config.toml
hidden_size = 384
n_experts = 32
experts_per_token = 2
d_shared_expert = 192
moe_layers = [1, 2, 3, 4, 5, 6, 7, 8, 9, 10, 11, 12, 13]
router_score = "softmax"
lr_router = 0.00198
norm_eps = 1e-05
max_grad_norm = 1.0
max_seq_len = 1024
Below are experts of layer 5 (counted from 0) of a mixture-of-experts language model. Rows are named gate (a neuron's input weights, with its number), up (a neuron's input weights, with its number) and show model dimensions 336-383. Each number is 50 + 15 x the weight over its row's rms, rounded and kept within 0 to 99.
Before each expert's rows: a language model's description of what the expert responds to. This comes from a sample of Wikipedia text that the model never trained on.

# expert 21
It responds to: Mostly "on", "along", "upon", "together" in running prose, plus byte fragments of non-Latin scripts: based on, on Kew.
gate0:35 31 46 55 55 61 61 74 59 34 80 23 46 47 64 44 61 23 42 54 33 38 61 42 53 67 63 55 43 55 54 66 73 53 51 50 31 27 58 66 44 42 38 73 49 40 37 35
up0:49 32 30 61 56 66 58 87 68 45 50 37 39 37 58 29 55 54 45 70 62 66 59 48 48 81 49 61 35 29 48 45 42 47 63 29 48 46 67 50 34 62 27 63 54 57 43 67
gate1:67 18 46 33 61 65 25 32 66 64 32 38 37 26 54 56 69 61 40 54 42 92 19 72 10 49 46 72 56 56 51 72 61 45 20 57 68 63 49 57 34 62 79 64 60 45 53 26
up1:62 56 55 52 42 23 57 51 63 60 60 48 33 49 29 40 74 67 51 32 22 68 65 49 66 78 24 46 49 70 42 67 47 42 47 56 56 32 28 42 67 70 45 54 42 43 00 70

# expert 23
It responds to: Inner and final word pieces, especially -ing, -ed, -ly, and other mid-word syllables inside ordinary English words, as in St-ing-ers, c-ed-ar, counter-attack.
gate0:72 34 59 55 55 17 44 62 63 42 49 50 49 33 44 49 46 46 54 58 50 58 13 29 66 67 69 35 34 40 52 53 66 79 26 55 39 74 45 44 29 57 52 47 46 68 52 49
up0:69 54 34 41 31 26 37 37 70 22 64 38 55 66 35 35 75 41 53 38 53 45 48 67 49 18 51 51 64 56 57 36 33 60 42 63 39 53 53 45 17 50 46 48 35 59 60 32
gate1:61 68 54 54 63 65 58 42 65 44 46 65 57 43 49 64 36 22 38 53 68 35 40 81 63 46 34 51 48 67 47 57 26 57 64 44 60 86 69 11 19 46 45 59 72 40 87 65
up1:28 82 49 38 36 65 58 89 45 73 44 54 41 51 61 63 40 53 42 36 30 57 43 62 84 42 38 17 70 42 57 56 39 51 45 40 49 62 45 64 49 28 36 58 57 34 52 69

# expert 30
It responds to: First word of a sentence after a period or line break: In, He, It, However, Because, Moreover, After.
gate0:36 73 74 49 28 66 38 38 64 51 51 52 45 41 47 47 68 54 47 54 67 44 36 39 54 71 56 49 48 54 58 69 21 50 44 33 59 56 38 63 35 43 58 43 55 28 69 46
up0:44 67 51 25 50 46 50 57 47 62 92 66 62 34 56 50 15 54 41 48 67 40 62 29 56 03 67 50 57 51 62 44 59 43 49 27 45 86 52 58 55 42 46 64 39 46 40 59
gate1:96 42 37 43 35 79 46 72 80 39 30 79 63 69 40 61 75 73 71 56 55 58 40 66 47 69 44 88 66 15 39 57 44 46 73 64 23 61 63 49 69 65 82 57 72 61 46 34
up1:68 27 31 80 69 70 59 60 88 73 56 57 39 49 62 56 76 60 28 24 36 46 41 56 68 47 70 64 53 34 53 50 42 32 65 31 30 41 60 78 21 21 71 35 42 42 51 58

# expert 11
It responds to: Determiners the, a, an, his, its, their, especially after is/was/of/in, as in "is the department", "is a tehsil".
gate0:63 50 54 44 61 58 81 33 25 41 54 53 42 47 39 24 53 71 39 42 54 69 47 43 68 50 60 40 70 28 21 13 44 46 63 48 42 80 66 74 71 57 65 51 59 38 10 63
up0:50 28 55 47 69 70 76 38 16 43 53 21 50 62 45 52 29 33 37 48 51 56 58 47 27 49 56 42 54 58 79 63 43 65 74 23 39 48 62 43 52 68 46 41 80 33 43 69
gate1:60 67 11 59 26 60 47 47 26 50 44 78 16 26 48 43 46 27 45 54 46 43 59 72 47 56 36 62 37 42 34 70 66 58 35 57 59 32 53 35 67 35 65 71 27 48 56 69
up1:62 63 24 53 68 75 46 62 64 56 60 49 64 43 57 68 48 66 56 64 58 47 32 19 61 46 60 88 43 41 40 54 52 42 51 64 65 44 34 48 30 41 81 50 53 41 39 78

# expert 18
It responds to: Hyphens and pipes opening lines of lists, infoboxes and tables, plus year cells and month names: "- Genus:", "| 2000 |".
gate0:62 55 66 54 55 58 77 07 57 45 48 56 46 63 45 59 77 57 75 64 58 43 79 54 41 57 56 38 60 70 59 32 66 24 60 66 46 71 66 63 37 56 33 77 56 60 73 61
up0:44 16 24 41 30 35 60 54 68 54 21 43 65 49 08 26 30 57 60 46 50 79 56 37 51 67 56 46 59 65 67 57 37 21 43 55 41 36 65 70 47 32 37 43 27 70 32 65
gate1:60 53 56 53 76 61 52 63 72 47 32 71 43 26 32 35 62 48 69 39 47 68 67 50 50 47 34 42 48 57 60 30 57 63 35 47 33 30 27 03 48 35 57 56 19 49 54 48
up1:53 23 57 40 42 60 71 46 53 63 55 65 75 37 52 59 86 54 67 36 47 68 44 57 37 80 69 43 52 58 48 46 79 47 45 78 65 44 57 23 45 64 59 50 40 44 65 60

# expert 26
It responds to: Infobox and taxobox content: field labels like Location, Coordinates, Born, taxon values like Coleoptera, and coordinate pieces N, W, ′.
gate0:47 56 80 52 32 33 61 70 45 54 39 57 54 29 30 43 62 45 51 62 53 52 50 46 29 46 60 55 54 54 53 46 41 68 69 50 31 38 30 38 47 56 23 43 96 46 49 51
up0:34 28 48 43 45 48 34 50 57 12 54 50 68 63 45 18 32 78 71 40 49 28 20 53 26 70 34 39 72 46 20 38 47 67 65 67 72 15 48 59 40 44 67 85 42 59 51 49
gate1:80 37 53 58 54 47 45 57 20 61 35 44 51 39 60 34 30 69 40 58 46 58 40 31 65 58 64 67 31 47 56 57 49 50 34 78 65 67 50 47 47 51 38 89 31 74 45 64
up1:28 33 30 49 44 21 46 29 68 49 39 68 52 53 42 35 42 53 41 32 61 48 65 51 44 57 46 71 62 54 48 53 35 74 61 54 51 55 43 60 28 39 61 37 52 23 46 63

# expert 5
It responds to: Nouns after numbers or ordinals, like title, point, draw, species, and temporal conjunctions before, after, since, in sports and election prose.
gate0:80 43 50 46 25 46 57 57 35 57 62 57 81 41 60 44 48 36 65 22 43 50 49 50 74 50 39 52 34 69 65 51 44 34 37 36 76 56 62 61 78 41 73 42 54 54 47 72
up0:61 59 55 35 28 29 56 35 62 67 48 59 77 51 54 79 58 28 39 55 52 48 42 51 57 66 76 37 63 74 43 57 53 61 38 70 42 35 55 61 55 56 63 40 41 74 36 45
gate1:66 29 55 21 37 64 53 30 42 68 57 51 45 44 79 56 59 43 61 60 40 66 90 42 53 37 52 47 56 52 54 64 30 20 48 56 69 15 52 06 37 55 50 80 42 41 36 50
up1:50 62 52 69 81 41 69 52 35 32 52 60 36 48 42 81 77 58 71 48 64 42 54 48 54 45 59 46 39 54 59 82 35 54 48 36 72 74 16 60 60 50 65 35 65 55 41 28

# expert 25
It responds to: Possessive s after an apostrophe, plural s, opening parentheses often starting years like (18, and table pipes.
gate0:66 75 51 45 63 81 44 30 52 39 55 56 63 83 50 66 62 56 35 76 63 59 69 58 36 56 39 67 78 58 60 53 42 12 38 72 28 42 36 34 65 36 61 69 15 21 39 38
up0:27 48 49 61 43 46 28 27 36 69 42 42 32 36 54 23 45 39 54 76 22 34 70 52 77 59 60 31 36 33 67 12 14 59 38 66 52 51 51 38 75 52 50 40 80 30 41 82
gate1:52 18 38 42 33 49 59 44 57 24 53 43 44 58 77 59 65 57 15 41 47 60 73 21 49 49 51 57 52 63 41 35 39 69 45 62 41 31 48 33 42 44 30 42 55 24 37 50
up1:58 41 12 71 48 40 44 25 48 82 65 68 56 37 52 56 60 60 27 20 54 45 33 69 53 72 34 56 29 33 43 51 60 41 78 32 44 92 36 43 72 34 46 52 31 52 37 35

# expert 1
It responds to: Dashes and separators in track listings and discographies, plus nearby music words like vocals, guest, song, album, released.
gate0:73 39 26 36 58 61 50 63 24 47 42 45 36 45 38 77 60 17 50 65 58 78 66 45 61 39 60 39 50 35 71 51 30 32 33 59 40 46 50 47 55 57 48 55 35 63 48 29
up0:44 33 54 46 54 38 43 35 85 48 43 64 39 28 71 51 51 75 55 45 48 28 53 40 52 66 47 53 13 85 31 57 79 50 80 51 49 57 78 54 28 40 33 64 46 39 63 47
gate1:56 49 56 55 12 44 41 74 39 50 30 53 65 56 35 59 58 29 56 51 62 43 54 51 58 71 52 64 46 46 22 84 29 53 68 29 37 43 47 48 34 47 63 36 31 55 59 63
up1:39 39 50 30 49 72 42 22 34 60 69 60 54 51 47 41 40 32 81 76 41 48 44 61 21 63 59 46 62 39 67 50 63 53 53 54 53 37 32 13 65 61 80 31 60 73 58 62

# expert 17
It responds to: Adjectives and quantifiers after the/a, like certain, other, few, many, one, five, different, and some nouns such as practice, others.
gate0:54 54 69 58 49 34 55 32 00 33 36 46 72 77 45 26 67 66 62 55 65 28 36 73 45 41 65 63 24 57 48 36 37 55 38 25 55 41 24 42 43 41 54 45 54 37 71 43
up0:41 58 60 54 51 37 47 20 50 31 46 46 47 58 41 45 58 42 55 56 63 11 57 36 37 55 52 58 58 63 59 68 52 50 51 54 49 24 41 36 53 53 88 45 48 42 66 22
gate1:27 48 23 49 44 42 57 31 44 63 58 67 48 53 47 22 41 42 64 31 31 46 63 49 72 39 37 32 54 44 71 22 39 64 38 63 45 71 44 61 30 35 65 48 40 63 25 54
up1:25 67 62 38 29 36 49 28 55 41 31 56 57 58 39 51 48 52 68 64 45 62 87 37 61 63 66 56 34 34 50 52 68 52 45 42 16 42 74 82 60 43 54 45 34 44 42 34

# expert 12
It responds to: Connectives joining listed items or clauses, chiefly "and", also "as", "or", "but", "including": Science, Technology and Mathematics.
gate0:34 27 68 59 37 37 65 57 27 23 36 46 72 54 61 52 58 61 53 40 57 77 64 33 39 48 47 69 53 43 54 51 57 57 58 41 43 44 65 80 52 79 54 44 66 08 50 15
up0:36 59 45 68 49 73 61 29 44 36 49 54 34 69 63 43 51 36 75 45 78 37 38 57 36 44 58 72 56 44 26 21 40 41 27 46 49 24 61 48 39 69 61 64 37 53 30 60
gate1:24 24 45 39 36 55 55 63 72 48 53 13 51 48 53 66 53 56 49 41 57 49 35 48 47 57 77 23 47 59 29 65 70 51 50 43 55 51 48 84 61 52 59 53 39 40 43 67
up1:40 28 56 51 46 22 71 62 38 35 31 24 32 65 38 35 38 67 22 51 71 29 39 36 71 81 67 44 37 67 47 62 56 41 67 62 51 46 60 53 63 53 52 66 46 59 71 50

# expert 10
It responds to: Hyphens in compounds like year-old and quarter-final, plus quantity and time nouns: million, years, days, century, and particle up.
gate0:19 46 58 64 62 50 50 59 48 23 23 85 72 23 46 11 36 38 52 22 68 24 23 51 59 50 41 34 64 50 35 61 36 49 60 47 65 62 34 46 46 44 45 46 63 54 62 44
up0:42 71 28 43 48 52 57 65 79 67 32 60 46 24 47 50 35 31 27 46 54 50 48 54 55 61 47 46 67 53 57 34 66 58 39 36 65 53 53 34 36 48 27 47 48 56 58 37
gate1:42 35 51 35 66 45 58 64 34 45 82 48 76 42 71 30 47 68 20 72 79 73 44 68 33 64 64 51 46 64 65 41 51 28 29 53 61 53 40 56 55 49 62 54 49 33 47 42
up1:35 57 88 46 76 45 40 56 49 42 77 54 49 47 46 61 47 53 50 32 38 78 63 50 43 44 52 49 68 45 49 36 41 55 53 55 75 52 31 75 37 76 76 66 48 49 44 51

# expert 2
It responds to: Pipe separators in wiki tables and semicolons in lists, plus prepositions to, by, with, through linking verbs to objects or agents.
gate0:71 78 31 52 22 86 50 55 26 64 38 42 34 47 69 36 58 49 58 51 61 28 43 48 36 53 42 45 61 65 66 76 39 30 54 32 63 58 57 49 42 49 37 69 36 74 43 36
up0:55 60 40 50 52 67 46 29 82 81 48 56 36 63 39 50 55 33 52 47 25 35 50 58 33 23 45 41 48 61 67 68 72 51 46 40 61 54 38 72 71 40 44 40 57 65 10 33
gate1:71 48 62 50 39 47 65 26 36 53 32 71 31 42 56 19 49 54 53 62 57 41 46 65 69 59 54 35 61 39 58 25 34 70 45 31 62 52 65 32 42 61 20 49 75 48 36 57
up1:56 60 89 78 44 52 48 41 45 52 51 75 51 66 57 42 65 47 61 29 56 37 36 65 61 50 39 31 64 49 30 46 77 43 30 23 48 57 42 54 51 40 61 53 52 35 61 49

# expert 13
It responds to: First names and first words of proper names in prose and tables, such as David, Richard, Joseph, Route, MLS.
gate0:71 76 57 67 55 55 61 57 37 45 62 65 57 69 54 27 24 42 60 24 76 49 32 47 42 26 50 64 47 45 81 63 36 49 51 40 50 47 27 60 71 55 54 70 62 29 44 47
up0:23 32 47 66 36 70 38 81 54 70 33 76 59 44 58 48 33 54 59 35 56 35 89 53 40 66 43 32 36 49 45 37 46 57 17 64 60 39 34 61 65 73 27 70 32 26 23 70
gate1:81 47 30 60 43 61 41 51 72 47 74 57 43 40 56 49 47 60 34 43 17 14 27 66 79 55 71 62 60 31 32 36 42 46 55 53 55 54 20 27 38 41 21 45 57 30 46 59
up1:78 42 25 61 30 70 41 37 46 62 82 44 47 36 36 64 60 64 73 56 40 41 40 59 83 48 49 34 55 61 57 27 50 51 57 61 44 57 27 27 51 45 46 36 60 53 53 60

# expert 20
It responds to: Word-final suffix pieces (-us, -or, -ologist, -ship) and verbs or pronouns after which/that, like shows, called, could, him, included.
gate0:55 52 64 27 55 46 66 46 42 45 30 46 48 63 43 45 43 21 51 64 50 63 51 60 29 39 47 50 50 72 45 49 40 48 31 74 61 37 30 40 49 39 36 34 37 58 54 39
up0:63 49 34 61 41 49 40 61 89 37 49 95 59 38 80 62 32 38 50 41 27 30 69 71 81 47 58 54 59 26 56 41 61 37 76 61 62 66 75 47 44 64 47 47 52 45 50 37
gate1:68 47 57 53 37 78 42 64 40 73 48 40 63 35 16 43 61 37 38 39 45 41 35 64 32 52 48 59 70 45 34 78 35 12 34 38 77 56 39 52 54 51 30 62 21 15 49 41
up1:46 39 46 32 51 60 27 33 68 82 44 53 44 29 24 17 54 60 63 47 50 35 45 63 48 56 54 58 53 45 43 55 43 70 25 26 57 40 65 57 56 54 31 43 47 45 41 45

# expert 4
It responds to: Second words of multiword proper names, often after United, National, World: States, League, Cup, University, Stadium, Kingdom.
gate0:52 58 71 50 26 36 55 49 44 47 58 68 67 41 46 42 10 32 24 48 78 50 37 64 55 96 32 42 56 36 50 58 66 62 38 37 64 53 52 31 74 37 66 49 66 61 12 43
up0:45 47 55 64 32 62 40 35 28 53 58 38 64 53 70 58 49 35 36 78 69 32 37 47 34 83 49 76 77 54 34 32 71 44 41 28 51 43 52 56 40 21 68 24 47 52 59 50
gate1:45 29 25 37 27 58 85 48 21 67 57 25 49 60 40 72 68 59 72 46 62 66 43 45 59 50 40 59 41 75 47 57 47 52 40 50 68 48 32 62 50 99 46 19 81 24 64 47
up1:41 49 33 36 29 48 46 31 34 76 68 36 42 63 41 61 49 59 23 56 76 62 40 39 68 14 64 55 57 82 28 41 61 41 33 64 59 37 16 60 42 43 51 36 53 27 54 35

# expert 22
It responds to: Commas and the verbs was, is, are, were after a sentence subject, as in "The 2016 Open was a tournament".
gate0:36 78 78 68 67 49 57 33 51 59 25 67 64 49 38 46 47 46 40 54 60 20 54 57 42 41 22 51 57 41 37 55 39 53 67 50 40 45 36 51 50 25 19 29 33 50 37 56
up0:59 14 30 47 57 54 43 55 62 66 45 31 59 42 58 35 54 44 39 36 55 61 54 59 67 47 53 56 53 39 37 36 52 35 70 42 52 45 41 60 37 36 50 51 55 80 19 44
gate1:39 63 56 67 62 56 23 46 55 47 30 35 29 52 45 79 51 74 46 67 58 54 61 43 47 46 34 53 63 65 47 49 65 41 38 42 43 24 34 62 73 41 84 43 48 58 54 15
up1:47 74 33 55 31 40 46 66 56 61 34 49 48 27 58 45 41 51 60 48 60 46 58 42 53 59 72 46 30 23 49 57 30 51 59 28 68 57 50 45 50 36 13 46 45 72 69 69

# expert 9
It responds to: Surnames and final name pieces after a first name, in sports tables and biographies: Davies, Watson, Smith, Angeles, -sson.
gate0:55 50 79 45 42 31 51 37 53 69 57 63 31 41 25 54 33 44 64 31 35 27 25 47 39 52 52 42 57 70 75 59 51 47 24 70 88 63 59 51 48 68 39 51 56 47 41 45
up0:52 72 32 49 55 51 75 57 33 50 36 45 59 42 64 43 57 27 51 48 55 59 56 50 65 29 16 78 56 50 43 64 55 62 62 60 48 55 47 51 69 58 39 48 40 73 49 49
gate1:51 44 74 38 38 51 39 30 46 29 42 44 40 23 67 45 59 51 42 69 53 48 62 48 75 71 55 54 64 46 50 11 50 59 57 65 38 29 41 44 28 30 46 55 74 40 66 48
up1:58 60 31 86 54 37 23 54 60 29 30 29 51 55 96 44 59 55 38 95 47 60 62 35 74 20 75 57 40 50 48 28 35 88 54 51 46 54 43 63 31 40 37 36 75 27 24 28

# expert 7
It responds to: Apostrophes before s or t, bare spaces, and first pieces of split words such as Ho, Un, Fra, stra.
gate0:50 41 64 58 54 69 52 56 79 76 46 25 19 49 48 44 23 78 41 32 42 62 20 64 77 59 60 26 90 72 23 67 21 69 49 30 63 45 32 34 53 37 30 49 57 40 30 62
up0:66 54 42 36 49 48 52 53 32 46 35 56 47 53 52 55 65 56 92 30 45 47 73 36 64 46 64 49 42 46 54 46 40 26 06 23 49 71 35 51 41 51 58 19 34 40 65 40
gate1:47 62 62 40 54 67 32 51 51 49 36 83 25 52 49 56 52 64 30 41 51 21 71 29 64 64 44 46 38 68 63 54 53 43 37 58 47 45 29 27 18 80 52 45 43 66 61 47
up1:84 43 50 62 31 34 55 50 59 42 53 41 67 58 38 39 48 70 54 29 40 45 70 19 58 14 65 47 33 26 52 68 69 31 51 70 63 48 38 55 55 48 58 43 67 60 61 64

# expert 6
It responds to: Single digits inside numbers, chess moves and tables, plus mid-word pieces of names and some nouns: 0.11, Kb1, Wooldridge.
gate0:20 43 49 55 48 68 62 49 15 45 25 54 41 65 68 43 59 57 60 46 28 46 45 29 64 44 47 59 60 56 70 70 57 31 48 64 69 54 31 72 55 70 32 40 65 56 51 58
up0:64 72 41 56 45 39 37 52 50 30 53 79 62 46 34 71 44 45 48 41 47 06 59 60 51 34 58 50 15 28 45 47 43 96 52 55 54 72 52 47 51 28 35 47 57 40 55 47
gate1:50 46 36 22 47 48 69 46 50 43 50 51 49 65 69 58 91 46 24 53 36 60 69 77 58 41 48 37 97 66 41 16 64 30 57 66 42 39 36 40 44 63 61 51 39 44 47 66
up1:83 61 79 68 60 62 63 65 42 52 67 54 50 43 77 32 51 50 50 66 79 49 33 18 51 79 36 74 65 37 33 94 39 73 32 26 48 24 41 58 55 56 50 37 27 34 61 67

# expert 16
It responds to: Past-tense verbs and adverbs after a subject or who, in biographies: left, won, finished, moved, usually, often.
gate0:78 52 56 48 55 68 51 10 55 39 39 26 46 49 22 54 61 57 64 74 77 44 68 77 69 51 39 54 52 51 36 39 62 38 53 86 61 25 49 46 52 46 48 67 16 80 51 65
up0:61 37 75 59 43 56 48 43 63 53 66 51 71 34 59 42 31 44 42 60 59 46 38 53 44 58 46 52 46 65 55 40 52 45 33 54 51 42 55 78 40 49 41 63 43 76 57 54
gate1:37 25 36 63 61 74 27 71 32 77 46 58 66 39 61 69 17 10 36 42 71 57 48 49 32 34 42 21 53 10 57 45 51 29 72 43 47 55 41 41 43 35 51 41 58 51 44 41
up1:55 35 23 48 45 53 64 39 31 38 53 64 51 54 75 52 46 57 34 70 54 39 42 46 50 49 52 50 51 67 55 52 29 56 47 66 62 53 46 47 53 41 59 56 79 48 50 44

# expert 14
It responds to: Middle syllables of foreign proper names and place names (Mag-alla-nes, Chu-la-longkorn, Rod-er-ick), plus line breaks and some table pipes.
gate0:37 36 70 80 44 52 63 65 59 33 38 76 22 55 75 22 62 49 64 34 51 42 68 54 27 32 57 41 32 48 66 27 44 46 50 90 56 32 27 54 64 54 19 75 61 55 49 39
up0:50 30 61 40 32 35 50 24 47 48 28 61 69 69 52 56 41 23 36 55 59 55 41 27 51 46 54 77 49 31 43 47 57 40 50 30 65 35 61 44 76 52 70 93 75 58 28 50
gate1:63 63 28 37 47 54 71 63 22 46 43 55 71 47 27 28 70 28 38 58 53 49 42 67 74 50 47 61 32 51 47 32 61 46 60 41 23 29 73 42 37 64 57 52 25 36 55 20
up1:28 48 47 55 56 29 31 32 79 82 56 37 55 27 64 76 46 74 66 58 41 52 37 69 62 89 58 53 68 40 30 59 39 36 58 44 60 67 36 61 42 32 51 77 51 39 54 80

# expert 19
It responds to: Ordinary subject nouns after the, his, a: film, music, design, politician, memoir, service, activism.
gate0:14 51 69 48 50 49 43 62 61 56 29 54 66 41 21 77 27 40 64 61 54 52 62 56 30 45 59 66 41 52 44 31 57 53 48 51 34 49 68 76 26 66 38 66 09 68 37 51
up0:51 45 18 63 66 50 32 39 51 42 79 23 65 65 78 43 89 54 40 36 35 36 50 86 72 61 53 46 53 48 35 54 34 42 69 39 62 59 42 25 59 54 33 36 71 38 52 29
gate1:47 69 82 67 70 57 39 61 33 38 13 23 69 49 50 43 44 54 53 62 60 50 23 48 75 72 67 61 35 53 54 37 55 58 88 43 54 61 41 38 32 26 67 60 56 66 62 35
up1:69 44 28 60 65 45 55 31 60 43 52 55 54 89 21 52 47 42 45 76 28 77 81 45 33 55 52 31 43 43 51 67 61 46 27 48 62 37 57 59 60 31 57 47 73 53 35 53

# expert 28
It responds to: Main verbs after a subject, such as made, said, announced, appointed, plus tennis set scores like 7–5, 6–3.
gate0:58 57 41 56 66 43 35 23 39 81 52 61 50 53 45 50 33 55 41 52 64 50 53 46 53 69 69 50 71 41 33 13 35 46 57 36 46 44 55 48 72 40 39 71 71 58 63 51
up0:66 38 71 49 34 43 13 52 97 31 74 27 22 58 59 47 69 25 52 50 43 58 78 43 62 47 35 61 39 38 63 39 63 49 62 70 49 60 72 44 45 55 58 68 51 67 84 35
gate1:38 52 65 71 42 46 57 59 67 51 43 48 69 41 21 62 42 61 36 67 34 72 48 69 58 52 32 53 66 65 57 57 52 44 61 52 45 66 64 56 46 20 80 38 51 39 67 46
up1:45 20 61 58 26 47 44 59 44 34 40 47 25 68 41 68 69 58 41 30 54 52 31 16 46 32 50 59 58 46 51 38 63 74 36 55 50 55 51 45 47 48 22 41 43 58 49 71

# expert 27
It responds to: Wiki heading markers ==, ===, heading words, and small numbers in statistics table cells: ==Exhibitions==, | 0 | 1 |.
gate0:76 33 32 51 53 28 41 47 64 48 57 48 64 41 58 53 67 45 25 34 50 66 36 60 44 60 42 25 44 51 41 70 37 42 48 48 40 60 33 41 65 38 51 82 38 56 36 39
up0:61 40 45 81 58 46 44 50 36 50 53 56 40 42 19 46 54 53 48 42 40 26 46 73 61 27 28 28 26 58 72 58 73 56 70 53 56 42 40 37 43 64 27 34 27 41 57 62
gate1:75 35 53 37 63 57 20 42 46 27 34 80 64 58 73 40 43 60 48 44 41 57 51 49 55 50 27 46 58 31 42 18 60 65 43 67 67 63 52 64 67 48 34 69 54 54 21 44
up1:53 33 66 71 41 42 31 82 68 34 50 63 49 21 60 48 29 46 41 60 74 44 55 49 37 52 63 45 66 21 36 46 30 47 49 58 51 55 72 48 35 42 69 55 49 53 33 38

# expert 15
It responds to: Colons after infobox or taxonomy labels and team names, plus table pipes and semicolons: Family:, Formula:, Location:, Ajax:.
gate0:50 64 59 44 45 57 25 45 47 38 42 66 40 21 40 61 61 30 49 36 20 55 39 36 29 29 60 22 34 55 60 67 55 43 44 47 51 60 39 56 31 42 52 56 61 68 56 12
up0:63 50 55 65 51 17 74 74 64 23 34 44 64 48 66 30 64 15 61 70 20 47 65 44 52 15 63 50 70 46 70 34 53 50 26 49 76 49 54 38 39 55 41 57 64 55 55 20
gate1:54 70 60 54 45 52 76 72 63 43 55 62 15 47 38 40 44 60 37 38 47 71 37 59 40 52 67 74 65 22 56 52 78 57 41 71 58 71 37 68 73 30 23 36 18 41 39 27
up1:71 11 43 54 78 57 46 35 73 55 45 43 65 63 55 50 40 43 59 41 55 38 43 65 55 27 43 59 43 78 43 56 29 51 40 51 58 50 63 48 33 25 56 54 58 34 51 56